From a checkpoint of a small mixture-of-experts model trained on Wikipedia.
Size: 9 layers, width 192, vocabulary 32768, 29.7M parameters.
Experts: 80 experts in each of 7 layers, 2 picks a token.
Training: a variant of Adam for the experts, 516M tokens, 7873 steps.
Below are experts of layer 3 (counted from 0) of a mixture-of-experts language model. Rows are named router (the router's row for the expert), up (a neuron's input weights, with its number), down (a neuron's output weights, with its number) and show model dimensions 0-191. Each number is 128 + 32 x the weight over its row's rms, rounded and kept within 0 to 255.
After each expert's rows: "raises" lists some tokens whose logits its average output raises strongly, later layers aside. This comes from a sample of Wikipedia text that the model never trained on.

# expert 7
router [157  83 177 179 166  97 142 127 130  99 129 175 164 177  91  91 179 101 134 103 116  94 114 147  99 107 199 141 123 183  94 131  92 145 116 168 108 133  95 106 172 109 164 145  95 162 121 155 111 161 165 112 112 172  97  89 115 157 116 113 139  98  75 112 113  93 100 123 138 185  90  82 160 194 166 166 102  86 151 110  98 115 149 122 153 109 105  89 169 173 101  62 116 148 140 168 165 124 119 123 108 128 103 129 164  98 128 162  78 163 176  92 135 141 140 152  88 111 124 131  76 146 166 174 145  97  94 123  94  92  89  73 155 158 139 115 146 147 152 108 127 109  96 167 193 153 156  77 149  83  79 136 110 143  98 165 153  73 108 134 128 180 172  68 119 129 109 143 126  84  80 182 147 160 152 190  80  83 136  97 157 106 115 109  90  88 181  88 155 161  93 138]
up0 [137 107 153 174 149 129 146 113 164 109 147 155 123 168  98 117 108 113 148  86  43 125  77 155 138 118 142 126 161 157 114 134 108 140 132 134 108 137 118 107 139 138 106 163 104 168 184 127 107 179  86  88 104  89 125 122 111 129 119 130 120 102  90 128 185  90 112 113 164 178  74 142 132 177 188 140  43 141 115 101 154  62 116 197 139 108 127 147 128 120 102 122 104 167 105 124 147  87 162  87  62 173  84 171 181  82  97 117 131 169  90 137 246 120 133 135  78 132 145 121 103 124 108 161 143 115 149 151 106 114 105 128 169 182 150 109 159 173  93 110 188 115 111 193 166 163 167 145 147 134 112 121  44 135 157 153 148 144  86  95 158 113 154 123 150  92 153 120  99  78 105 125 116 184 124 161 122 122 198  78 178 176 112 111 135 106 124 100 111 155 126 163]
down0 [150 162 153 111 113 129  84  57 136  75 109 165 133 118 145 169 131 135 122 111 150 172 102 159 126  76  86 134 132 161 104 166  59 131 133 151  92 109  99  90 126 207 114 177 123 136  84 135 162 116 141 153 167 172  67  77 180 116  99 157 119  96 145 107  92 117 177  99 183 177 127 124 171 100 106 174 104 133 144 128 171 167  58 161 165 116 184 128 116 147 115 128  98 137 137 124 148 119 112  74 162 167 108 135 142 117  84  79  91 132  97 156 117 125  78  72  80 157 115 121 133 174  48  57 133  42 106  77 101 114  84 144 128 109  97 115 148 118  94 179 117 125 114 113 138 147 169 131 146 123 209 168 202 137  81 130 119 136 152 130 182 129 125 161 117 118 154 120 181 160 128  95 144 120 149 121 165 106  95 183 142 120 147 151  97 168 138 111 142 129 145 129]
up1 [165 120 140 181 147 125 154  80 130 133 152 137 117 127 106  97 139  78 113 174  85 118 167 166 149 147 171 155 197 137 143 100 192 153  89 129 131 123 129 126 161 156 166 129  78 102 131 200 108  96  98 153 131 114 130  94  72 133 148 121 128 125 140 116  86 159 163 178 218 113  42  87 131 193 133 179 111 110 148 140 159 109 117 159 189 135  98 129 126 108 145 124  92  70 174 170  87 111 146 121 105 165 140 147  88  98 138 167 125 151 105 148 145  90 144  95  97  65 175 115 123  78 129 150 138  75 106 107  92 131 120  86  98  96 157  96 105 171  90 150  92 122 101 171 137 119 126 164 170 181  88 149 157 128 108 188 167 157 131 108 135 127 147 153  96  82  88 145 132 127 123 193 148 104 123  98 157  83 112  74 115 158 149  87  47 103 164 126 158 184 159 118]
down1 [ 53 140 101 186 123  83 109 100 149  99 116  87 162 122 119  97 108 102 115 163  81 135 162 118 110  94 104 123  77 133 137 152 120 108 124 109  51 120 138 147 161  89 108 139 107 121 139 189 137 116  78 154 118 174 153 152  99 128 114  94 109 136 133 132 111 103  75 133 123 179 122 215 132 120 149 145 102 136 130 150 151  64 183 109 131 167 171 116 125 157  69 166 119 189 123 150 160 117  87 192 115 121 104 172 127  98 129 128 153 179  81 168 157 182 213 133  92 130 143 157 125 108  76 124  85 147 127 165 134 109  86 139 166 124 127 141 127 185 135 115 136  61 149 128  92 102 150 156 122  87 130 174 213 161  96 113  87 128  85 112 150 162 188  53 121 149 166 118 142 144 100 121 182 178 146  95 174 149 100 103  97 105 122 152 100 102  74  88 147 138 115 161]
raises: ").", "ness", ");"

# expert 14
router [179  78 155 182 154 150 143 127 104  70 115 146 139 171  96  46 136 118 153  99  71 117  94 185 116 114 145 162 107 179 126 105  97 164  81 131  93 108 125 129 169 113 144 163 100 155 132 153  90 151 121 103  89 180 109 117  99 185  81  42 145 125 125  99 149 113 102 127 126 195 132  70 129 116 150 156 136 102 145  89 105 118 168 172 140  77 112 107 153 142  61 115  67 139 185 166 169  90  94 148 126 154  44 165 152 115  96 133 105 164 153 116 179 135 144 151  82 101 172 128 115 160 143 135 133  88 102 123  99  75 101 124 167 135 167  98 163 136 112  80 158 122  84 175 134 126 154 112 150  88 117 175 116 160  88 122 118 125 115 137 164 152 163  96 156  80 152 121 115  84  96 160 142 170 211 134  94  87 118 118 158 101 145 111 100  95  93 115 142 155  82 150]
up2 [120 112 141  86 121  53 155 231 158  90 125 118 152 144 137 159 117 135 167 129 184  67 177  81 105 147 129 101 148  84 110 149 157 130 104 104 147 148 119 128 110 116 112  99 136 109  98 112 116 106 131  97 182 122 124  83 105 135  84 166 170 180  83 131 145 126 118 129 102  67  83 102 116 159  73  89 123 137 154 163 173 129  75  88 100 160 100 119 132 149  99  96 122 129 148 122 165 183 134  82  64  67  73  92 140 141 151 112 172 118 124 133 116 101 188 124 183 135  72 112 126 105 167 129 146 113 166 171 179 143 178 107 142 130 136 136 132 145 101 141 140 161 121 142 160 141 171 109 121  79 119 106  50 130  91 198  87 136 163 116  89  91 146 150 195 169 134 157 114 181 178 138  81 157 131 113 150 154 166 136 196  99  76  95 135  98 146  96 164 147 136 136]
down2 [ 66 125 153 109 106  84 122 147 151  72 151  57 106 145 131  99 130 122 103 157 179 149 116 118 149 181 133 195 125 115 124 129 132 111 171 132 149 112 214 127 109 132 146 111 123 136 101 136 111 151 145 133 124 124 125 116  94  83  71 114 146 133  84 127 137 149 152 125  81 146 130  74  76 186 163 141 158  71 188 135 143 144 159 101 135 104 181 148 116 130 134  97 119 151  88 123  89 119 145  55 115 106 144 101 137 182 130  88 123 157 150 167 116  53 141  67 127  84  88 108 140  61 118  45 176 126 125 142 129 145  98 149 129 146 141 181 165 171 136 188 136 112 118 129 161 103 107 114 167 106 144 107 103 167 107 138 140 195 215 189 111 165 157 135 111 151  90 132 116  77 147 178 125  91  92  96 104 139 156 138 135  67 158 116 177 131 124 123 168 130 167  53]
up3 [146 158 155 151 125 111 125 115 141 108 192 140 139 122 140 193 162 125 117  24 170 101  60 109 108  77 162 116  83 144 104 158 124 152 173 159  77 111 113 136 155 161 129 135  78 154 130 204  88 121 140  72 121 108 106 137  22 138 129 137 146 115  74 102 187 143 162 120 149 161  89 176 121 140 110 134 103 125 119 108 134 102  86  96 120 116 121 138 121 120  53 108 204 174  84 135 103  91  90 118 105 149 166 110 112 154 124  95 132 111 215 102 111 102 115 150 132 129 103 144 108 146 121 166 157 106 112 136 143 153 127 118 106 147 127 173 122 151 154 201 101 164 124 107 181 156 147 126 146 152  67 138 184 108 172 163 152 103 168  83 104 129 158 107 107 173  96 101 144 127 127 161 132 126 146 126 125  55 178  97 137  69 158 180 140 127 153 149 162 162 120  85]
down3 [211 144 153 169 112  70 122 189 187 129 112  63 142 112 127 178  98 132 130 131  96 140  23  62 160 129 116  97  85 138 115 136 107 184 181 142 166 164 142 123  76  92 143 104 121 148 159 129 118 136 153 142 170 155 111  81 187 147 165 105  68 163 101  95 132 165 128 146 103 149 138 112 170 158 113 131  94 135 112 117 172 104 114 114 108 128 115 131 132 119 165 118 111 167 137 170 154 154 132  63 130  72 162 133 121  69 157 130 168  92 116  71 117 122  52 123  88 124  98 169 155  97 136  89 129 123 125 102 135 114 149 101 154 119  86 147 188 137 164  79 192 111 126 169 119 108 125  90 155 148 123 144 175 151 166 151 138 147 128 206  47 134 143 132 115 135 107 128 122 141 136 140 179  72 115  78  90 120  74 123 145 107 184 141 143 115 139  65 111 136 112 132]
raises: "the ", "$\\", "JPL "

# expert 46
router [156  82 179 181 164  92 141 126 127 105 131 172 167 178  93  90 177  97 138 105 118  89 110 149 102 106 194 143 123 183  98 124  90 145 121 170 107 131  98 111 168 119 163 143  96 156 116 161 114 159 172 109 112 174  98  96 115 158 116 116 138 101  73 112 114  88  97 127 140 178  84  84 163 197 158 166  98  82 149 113  99 112 150 118 154 112 102  89 169 169 103  64 119 148 143 164 169 122 116 116 107 129 103 134 162  99 129 162  79 166 175  92 133 132 133 155  92 115 119 129  77 141 174 177 142  92  98 121  98  88  92  70 157 163 144 112 146 145 152 105 124 107 100 167 190 150 157  76 151  80  87 138 110 147  99 172 158  76 103 131 119 177 170  68 119 128 111 145 119  84  82 183 148 165 148 185  80  82 138  99 160 109 120 110  88  90 182  87 157 161  95 142]
up0 [130 136 189 185 156 108 118 117 161  66 141 165 140 173 107 132 175 138 115  96  97  72 102 201  81 114 140 158 143 147 117 149 136  97 127 145 144 108  52 119 179 130 177 183 149 157 144 110 122 151 146 132 139 165  32 106 124 149 122 112 177  75 100 153  62 129  73 147 149 125  83 132 150  94 147 201  71 118 155 105  83  83 111 157 130 116 144 116  93 191  78 109 135 141 153 187 171 120  90 159  99 124 111 160 117 106 138 115 132 176 122  96  80 143 145 121  83 130 126 134  88 129  93 123  81 110  95 185 138 148 137  95 137 152 173 102 124 139 189 159 145 116 138 159 162 112 158  48 154 122  60 175 128 173 100 144 103 147 104 132 109 129 158 144 127 132 139 102 104 103  68 134 164 145 130 156 116  62 114  91 127  80 111 106  76 118 141 118 180 157 125 145]
down0 [149  56 138 154 157 152  95 139 112  86 114 100 108 191 123 145 133 136 139 137  88 125 107 143 104 137 138 118 129 195  65  78 125 126  85 128 122 124 126  93 135 102 168 114  30 180 158 110 159 126 104 117 140 139 105 157 131 141  92 106  99 106  89 154 134 148 129 104 131 100 146  79 102 105  85 145 132 116 189 123 144 149 174 172 160  75 128 152 181  96  90 114  78 110 206 139 140 149 103 197  47 141  97 142 151 168 174 137 158  94 127 129 202 103 137 121  99 163 169 108 139 109 119  84 132 177  81 138  99 157  88 101 153 133 110 179 112 182 100 142 161 140 127  66 155 174 126 175 120 125 169 130  88 153 149 111  85 107 151 162 103 139 163 137 133  68 159 123 138  86  92 105 110 197  77 117 116 143 104 192 140 185 101  89 118 168 136  96 152 103 152 152]
up1 [165 108 185 158 178 140 134 111 120  91 109 142 146 167 107  82 116 155 143 102  94 114 104 181 108  78  98  88 117 181 113 118 118 130  98 174  79 119  98 126 153 139 148 107  46 123  83 110 146 169  94 136  97 121  85 127 115 125 128 105 191  86 150 121 141 105  63  81 119 136  57 116 142 152 190 162 107 107 170  83  92  56  91 135  75 127 137  95 140 119  38 149 143 124 133 129 158  93 131 160 134 134  93 155 150 123 142 180 120 161 122 132 131 117 128 136  81 111 115  85 139 155 211 116 134 150 107 140 137 102  53  79 172 122 207  87 119 115 200 117 113 186  75 119 152 136 138 140 158  89 153 109 134 135 105 132 111 154 129  97 162 119 135 100  93 159 180 120 160 112  84 172 100 111 114 131 106 152 172  73 114 101 120 129  95 167 120  89 129 184  90 169]
down1 [109 195 153 112  75 115 127 108 116  54  93 130 111 113 122 118 107 105 137 114 168 134 141 130 157 128 204 133 118  84 147  96  57 137  59  78 101 168 127  72 146 121 160 105  92 138 153 182 152 166  93 148 110 167  97 118 152 151 124 124 126 112 136 186  68 135 151 115 178 105 171 177  96 131 133 153 143 123 149 107 146 174  84 131 130 107 115 147 149 126 193 134 137 143 185  96 139 128  99 173  82 110 143 135 170  97 165 120 132 139  90 159 139 167  69 121  98 159 126 119 120 110 145  95 138 144 101  91 135 131 106 142 133 147 122 108 125  72 171 149  89 113 192 114 145 150  68  63 142 167 140 150 161 117  90 176 171 130  96 182 107  63 158 162 165 156 105 110 158 165 194 108 145 179 137  98 136  90 102 138  50 111  51 160 111 159 155  66 128 126 119  94]
raises: "oph", "—", "th", "sky", "th "

# expert 56
router [156  82 176 180 164  97 135 129 134  99 132 172 165 177  98  93 180 100 134 101 116  95 112 149 101 109 197 136 122 181  92 125  92 143 120 168 105 132  96 105 171 107 163 139 102 159 117 157 118 159 166 111 109 174 101  93 112 154 115 111 141  97  71 113 116  91  96 124 139 179  84  80 160 197 166 167 105  79 147 112 100 113 153 119 158 107 107  92 167 170  98  63 121 146 141 166 167 126 117 122 104 120 103 131 164 104 129 156  73 160 175  94 136 136 129 153  88 113 121 131  70 144 167 173 142  93  98 127  95  87  92  73 161 162 146 111 142 145 150 100 123 108  99 164 192 149 156  77 153  79  80 140 106 146  97 171 149  81 105 131 121 179 167  66 117 128 110 144 123  82  75 185 144 161 151 188  79  84 139  96 157 108 119 112  89  87 180  92 153 158  92 139]
up0 [160 128 181 150 141 123 179 128 115  94 153 143 119 123 104  72 134 120 119 107  71  95  76  92 122 144 151 128 123 166 137  77 150 167 114 153 150  75 101 151 119 154 165  96 102 133 135 146 125 148 118 104 145 146 161 106 151 161  62 132 114 118 123 105 153 107 112  96 107 164 123 109 121 131 106 125 111  80 135 130 167 146 163 133 120 115 133  87 133 162 166  48 145 169 119 135 214 107  87 103 140 170  86 122 149 112 186 162  75 168 164 137 171 133 140 155  55 111 193 138  67  96 156  73 113 132  67 194  80  88 111 120 114 131 120 155 181 135 128  87 143 146 128 142 181 150 146 131 172 109 114 147 163 118  73 121 141 130  74 112 170 198 179 172 182 127 155 139 146 115  76 141 141 184 190  81  96  89 159  81 127  72 161 119 125 115 103  72 145 133 116 183]
down0 [146 182  87  98 180 165 145 144  70 116 132 106 199 111 165 135 197 120 128 159 105 129  80 141 136 127 147 124 139 112 152 115  89  82  98 138 111 116 114  51  91 186 122 193 146 147  94 207 119 100 116 125  95 145 115 117 152 124 103 122  81 147  92 110 166 106 129  80  92 140 113  92  99 135 114 104 120 107 127  61 121  62  63 114 134 109 152 114 188 103 145 158 129 123 152 100 128 113 114 107  64 104 144  86 138  97 134 146 133 125 113 145  95 112  64 163 173 148 188 137 137 187 140 108 160 151 135 104  91 167 180 131  85 171 158 181 108 168 180 108 122 161 140 146 120 130 186 132 199 103 145 105 105 200 120 168 131 151 127 126 146 134  68 134 117 140 129 146  85 130  87 139  78 157 118 185 179 180  89 144 104 112 104 161 113  51 136 116 119 142 150 153]
up1 [114 164 174 171 155  87 160 126 109 128 135 181 167  80 153 124  88 136 149 108 134 104  77 137 162 102 135 153 145 112 126 135 124 129 108 122  98  44  95  98 156 126 141 131 126 121 136 119 134 141 113 137 141 165 119 142  86 170 162  77 153 110 108  95 149 116 121  99 151  99  89  59 150 154 116 131 105 117 110  51 117 166 116 114 157 177 121 114 154 154  79 126 126 115 117 124 150 150 147 166 112 192 119 111 197 102 153 152 149 161 133 125 116 105 166  96  89 119 188 172 132 136 115 127 168  72 149 112  80 162 136  97  94 105 206  78 140 163 149 122 140 134 101 133 173 128 171 163 169  84 149 140 168 102 172 151  70 182 101  61 187 128 163  82 152  87 103  81 143 141 106 145 121 168 184 105  95 173  59 102 107  84 183 146  99 133 125 148  97 198  52 124]
down1 [201 147 160 112 122  55 178  98 134 131 146 102 174 145 140 115 116 129 113 115 179 136 116 151 138 139 112  96 130 126 155 136 113 126 106 111 147  92 157  91 132 123  83 110 113  82 111 101 112 132 100 183  89 121 116  80  85 121 171 131 150  91 128 110  92  92  98 101 130 120 153 199 176  99 194  62 113 147 148 134  72  85 146 118 105 150 218 134 189 102 138  86  90 139 142 163 112  87 135 132 122 146 165 177 172 104  71  87 111 130 158 114 103  98  99  88 126 132 182 143  93 134 104 130 153  96 173 173  88 134 123 123 137 122  99  90 106 152  96  96 110 119 188 141 123 136 185 156 168 135  92 184  90  88 132  87 145 137  77  63 108 133 100 141 164 177 132 138 129 120 168  92 175 132 145 101 203 141  55 172 128 138 159 130 179  84 159 163 158 159 150 171]
raises: "version ", "Atlas ", "adi ", "ulation "

# expert 71
router [138 102 150 142 184 157 158  97 141  86 147 169 148 168 134  79 170 112 160 110  80 103  99 154  95  92 110 164 141 157 126 112  62 117  61 156 123 108 115 126 169 114 165 129 113 140 124 167 104 182 119  98  72 185 119 137 105 182 128 101 148 102 117  84 103 126  76  92 142 132 127 113 126 127 158 180  98 118 165 129  93 118 162 177 121 110 123  77 127 114  97  48 111 191 173 163 194 119  97  86 105 154  77 163 148  97 113 159  91 157 148  72 144 149 134 151  69 118 138 153 107 143 157 157 117  61 100 128  92  87  88 117 175 152 149  86 147 174 144 113 171  86  99 180 150 140 137 100 129 115  91 185 124 181  93 142 125  85  93 148 154 149 180 120 119 101 125 118 134 122  97 163 162 150 193 103  79  79 135  54 174 136 111  92  94  93 126 104 160 152 120 122]
up0 [133 126 139 165 141 183 140 111 153 118 113 199 187 101 135 105  96 141 135 116 182 121 119 161 142 105 128 146 106 185 137 122 120 127  95 197 146 120 112 108 178  86 180 104  84 152 136  93 119 167 182 130 109 126 127  59 116 131  85 126 118  88 165 169 139  93 151 105 140 185 101 174 140 170 113 108 154  72 139 126  77 124 203 108 167  50 135 156 154 167 123 111 131 157 155 194 114 133 233 119 123 130  37 109 157 132 173 103 134 153 118 141 150 103 129 139 111 131 173 161  92 140 154  96 170 106  88 234 143 115  86  97 113 113  85  89 120 149 131 139 149  50 159 140 143 106 176 112 142  88 144 160 134 140 135 173 126 139 175 153 114 166  97 107 138 102 137 120 108 109 106 188 120 147 142 165 137 132 146 132 170  70 147 150 106 108  86 127 141 144 120 117]
down0 [105  80 140  78 135 117 128 149 127 198 117 158 173  74 107 117 210  88 116  73  79 154 117 153 132  67 186 105  95 124 106 141 131 160 147 174  91  97  82 104 102 125  90  98 165 182 103 192 177 168 120 147 130 155  83 146 111 171 130 126 128 141 102 105 106  62 163  90 117 159 154  64  87 167 170 120  70 129  88 138 126 192  86 102 161 153 140 185  73 143  69 131  95 161 136 137 112 114 152  93 158 108  80 141 149 169 142 110 143 134 125 110 130 126 139 128 116 111 181 179 168 168 163  99 154 136  96 112 129  98 109 123  60 119 195 100 125 160 137 139 162  88  67  88 131 119 124 150 141 186 126 143 106 173 177 111 161 172 136 133  88 201 136  97  91 142 112 144 101 112 159 154 141 142 140 128 154 103 107 164 145 105 130  82 141  93 148  98 115 109 136 123]
up1 [132 117 120 121 143 101 197 204 163  75 107  78 124 103 157 108 104 136 107  75 115 146 156 175 115 107 177 130 149 143 112  95 149 208 119 152 121  42  51  66  68 166 168 127 108  63 118 114 103 117 144 156  76 179 158 161 100 149 182 144 160 117 142  90 151 158 123 153 139 147 142  98 134 131  67 104  94 127 165 175 169 124 174  85 137 152 114 147 172 169 124 119 135 145 160 152  65 121 141 123 155 102  77 138 175 115 107 151  80 117  87 133 128 120 105 144  79 123 127 150 120 141 161 143 180 149 123 123 161 127 144  95 105 104 182 205 153 100 147  90  92 128 120  88 129 135 102  78 162 122 115 137 147 132  78  95  97 181 133 113  90  92 171 155 151 171 122 117 142 128 110 148 115 162 172 128 109  91 144  96  83 162 164  94  85  94 190 159 124 143 107 151]
down1 [156 103 131 132 176 136 168 115 203 109 147 127 142 157 102 171 130 129  95 151 106 140 118 120 119 151 137 162 142 136 163 165 150 127 135 175 118 103 115 105 115 147 150 105 132 133 113 103  47 189 216 122 126 106 198 122 132  83 127 160 192 150  85 131 134  89 125 125 156 154 155 145 107 100 111 155  89  81 133 128 114 189 117 125 177 122  91 103 139 176  79 113 120 101 138 143 159 192 176 148 141 152 114 167 152 130  92 101 129 183 157  96 135  99 128  83 157 136 108 100  69 126 109 196  91 159 143  76  87 123 125 122 153 139 162  86  85 109  58  95 112  92 154 104 113 131 118  80  93 137 121  76  94 102 180 112 159 129 106 129 152 140 164  55 107 172  62 125 104 126  83  90 106  89 179 160 150 159  74 111 155  98  85  86 151  97 166 201 107 131 159 156]
raises: "run ", "show ", "offer ", "United ", "stand "

# expert 49
router [179 122 156 139 150 127 163 110 132 102 147 178 137 199 155 123 185 124 111  99 107  93 103 152  93  80 151 136 143 160  74  91  85 144  80 150 112 114  62  66 191 147 151 154 127 127 143 126 134 161 148 102  79 173  97 128  84 141 128 125 140  92  68 144 141 126  93 153 143 142 110 104 164 152 144 154 104 108 151 117 107  72 176 129 143 148 121  82 195 156 118  98 104 165 186 157 133 146 121  65  83 141  94 158 132 114 162 136 107 160 154  86 128 164 151 150  91  90 135 170 101 130 170 127 171  73  73 175  92  89 111 118 190 149 153  94 158 205 207 126 159 137  77 128 151 170 189 108 153 116  70 143  74 158  96 156 172 133 124  88 134 151 148 123 122 111 125  95 133  98  70 156 162 132 140 137  90  99 105  98 168 117 149 106  95  86 103 110 157 159  92 150]
up0 [143 134 130 160 148  90 166 104  82  89  97 193 149 151  97 156 129 122 170 103 127  93 145  84 151  86 164 151 117 119 150  99  82  85 114  79 142 126 122 167 158  60  91 182 200 191 119 156 128 114 114 164 137  74  92 115 129 147  86 134 166  83  71 161 128 147 141 160 159 113 143 125 105  95 125 123 138  89 186 161 102  75 123 118 149  64 132 139 201 144 131 107 120 132  84 127 153 175 115 115 166 129 136 100 130  79 138 157 133 140 108 116 120  81 153 100 104 132 149 183  99 136 104 118 144 141  96 148 142 106 120 141 149 156 138 105 176 119 150 168 183  86  97 116  93 126 144 144 124 119  63 165 114  77 106 184 214 160 112 138 102 115 124 161 185 196  71 125 152 136 107 142  59 128 174 187 154 148 147 121  79 184 112 108 149 158  55 100 134 125 107 124]
down0 [131 136 126 176 129 102 139 132  70 109 132 160 155 106 147 164  87 112 128 115 105 117  94 123 154 141 129  85  78 101 168 137 112 141  93 108  78 154 152  89 166 138 159 151 103 100 140 181 159 175 104 105 130 130 142 124 225 160 144 103 139  21 124 201 141 159 177 121 136 110 110 173  85 163  93 137 128 118 115 116 147 151 164  90 110 120 124  97 125 197 142 174 158 102 134 151 109 136  85 107 159 123 138 141 116  66 130 103 144 130 178 139 135 137  78 124 137 114 102 103  95 136 135  84  93 109 160  67 106  72 192 102 155 129 109 144 147 114  52  97  74 118  97  87 117 161 115 166  70 137 163 159 145  80 123 105 122 142 156 117 141 113 110 125 154 156 121 121 158 224 136 113 141  62  72 125 151 116 168 159 124  95 182 118 162 179 172 116 172 127  81 182]
up1 [100  72 141 139 145 139 104  95 119 122 125 134  79 170 108 117 119 142 155 154 183  81 153 143 125 126 154 138 100 195 163 148 139 137 115 151  89 150 161 122 157  82 136 105  96 153 158 117  98 155 128 129 172 133 162 107 116 132 113  87 110 125  79 111 106 132 148 106 116 138 124 121 126  85 123  94 113  89 149 153 129 137 167 137 191  59  66 103 126  93 138 109 101 167 144 150 194  87 139 134 154 149 130 153 100 101  86 153  98 128 144 111 126 107 187 131 116 166 152  75 162 164 193 122 117 150 179 190  89  69 116 118 191  78 109 125  96  66 123 127 104 142 127 148 172  91  77 154 124 121 167  95 125  95  95 103  99  88 107 165  98 139 115 118  98 180  72  85 126 103 112 195 154 126 164 119 142 172 252 150  66  87 112 166  70 155 131  97 176 117 103  93]
down1 [109 119 120 104 113 151 114 101  82  52 150 115 181 130 137  98  97  92 128 159 140 139 135 131 109 127 145 124 122 202 158 152 171 160 153 161 163 133 140 128 121 127 185 218 166 133 117 142  95 137  77 189 141 140 218  93 144 114 126 153  99 109 118  88 127 105  84 169 139 106  90 123 171 107 170 125 102 130 153 171 176 164 142 140 133 113 183 109 141 105 193 137 147 128 126  97 172 166  83 149 125 125 169 140 116 143 146 129 106  77 125  68 101 127 117 111 155 120 166  98  42 173 120 161 107 149 182 116 123 130  86 135 127 148 144 101 140  97 162 104  74 138  91  95  94 130 108 122 129 111  92 111 149 104  90  73 103 147 128 176 130  54 125 138 160 185  98 117 156  55  97 133 117 132 140  72  64  77  81  91 128 119 171 140 120 157 183  78 176 173 115 143]
raises: "others", "more", "all ", "enc"

# expert 42
router [155 105 171 115 153 113 119 137 138 105 137 155 149 156 125 121 128 117 118  81  83  93  98 136 123  95 182 154 104 129  89  99 127 114 134 134 134  93 119 147 184 112 152 128  82 151 126 118 128 156 177 124  76 153 133 113  64 163 113 130 169  83  82 101 162 113 118  58 128 170  65  80 131 165 121 162 114 103 171  51 107 130 116  88 153 110 119 127 126 166 131  59  91 177 106 165 142 107 121 106 132 130  54 111 172  97 102 152 118 156 172  70 134 134 185 126  50  99 125 141  84 149 147 140 112 102 116 180  92 120  76 106 155 134 163 109 160 159 202 151 152 131 122 139 186 196 146 142 181  68  74 158 139 110  94 143 148 130 109  81 107 163 144  79 117 120 136 144 125  98  57 156 144 153 192 140 119  98 146  85 132 156  84 166  92  99 155  94 182 172 102 136]
up1 [141 112 132 148 138 153  95 109  91 125 142  82 132 132 148 124 141 100 176 180 158 113 104 127 149 161 112 192 109 173  95 157 120 119 180 184 114  97 144 108 131 147 129 119  53 222 112 154  82 161 181  90 166  86 120 165  97 142 123 123 123 189  81 120 122 101 123 154  55  88 114 140 122 152 119 156 136 152  84  86 160 106  97 133 165  96  52 142 154 182 105 101 112 190 137 146  68  58 128 171 196 102 102 148 144 140 109 122 111  93 114 153 134 127 189 160 154 138  91 170 149 173 104 164  82 134  87 144 130 162  81 148 150 123 106 160 181  85 140 154  89 101 125  58 115 108 113 157  99 196 140 141 146 155 158 127 111 109 106 113  81 125  70 156 116 126 167 144 134 135 108 175  90 173 123 170  89  98 131 116 177 128 112 155 140 103 126  96 114 145 139  74]
down1 [135 172  98 137 129 114 146  56 136 117 168 172 106 122  78 102  75 136 154  95  88 102 176 122 117 139  66 121 114 146 106 135  90 101 131  74  99 125 193 115 136 130 115 112 137 118  89 145 147  84 129 135 152 103 127  84 169 120  97 155 107 129 181 166 196 142 144 146 181 115 152  66 102  86 140 128 134 187 137 131 149 105 183 117 146 103 143 175 139  73 128 180 130 122 125 188 113 109 152 147 184 101  93 128 162 136 118 152  53 139 137 100 151 161 132 126 138 128 143 182 149  90  67 162  33 205 124 172 134 170  81 146 193 114 100 178  98 106 130 154 126 117  77  89 142 146 146 162 119 166  66 103 156  86 123  88 193  96 126 113 133 124  98 147 118  74 110  93 117  91 122 118 160 181 119 181 159 108  87 151 130 123 148 129 113 140 133 163 120 100 104 180]
up2 [106 112 141 184 151 140 112 104 172 128  46 131 154 166 117 152 131 113 111 138 141 101  88 210 127 136 149 100 144 137 167  91  87 152  52 150  98 116 145  99  83 110 199 132 117 113 142 111 136 157 131 132 122  59  84 105  84 141 144 154 161 100 139  71 111 103 151 106  92 121 129 117 127 134 163 148 156 105 134 126 136 136 116 175  87 170 111 122 182 172 117  96 136  92 150 135 143 127  92  69 109 149 201 127 117 150  77 103 147 137 155 215 133 148 112 116 111 133 119 158 113 154 115 163 166 141 134 124 166 168 203 150 170 156 141 100 141 126 123 125 145 133 145 114 129 141 114  60 111 141 140 142  84 171 186 152 127 125 183  53 119  93 147 139 103 167 126 155 103 125  72 103 129 137 118  72 144 127 103 132 132 100  40  92 163  25  99 184  89 130 183 135]
down2 [132 144 113 187 151  54 138 132  71 146 101 130 150  82 100 182 167 148 176  89 102 118 100 142 207 174  87 167  87 137  99 184 125 119  97 113 134 132  76 144 146 103 137 145 137 107 133 187 131 145 128  28 192 121  92 198 127  98 134 128 121 124 121 109 160  91 113 117 108 129 128 186 143  79 186 110 146 143 110 180 130 127  70 126 131  90 110  96 115 173  82 161 116 172 206 109  97 184 143 146 120  77 168 114  80 126 140 114 129 151 133 157 132 132 110  89  83 169 131 163 150 171 134 151 167 157 108 183  83 128 144 136 139 109 127 100 129 112 111 100 112 102 136 177 106 105 142  43 124 167 143 147 105  74 160 146 129  96  91 162 168 129 127 138 173  71 119 160  95  98 149 112 137  79 110 152 172 111 183 101 131  88 108 140  69 150 130 140 122 119 105 131]
raises: "ou", "tor", "was ", "jo", "de"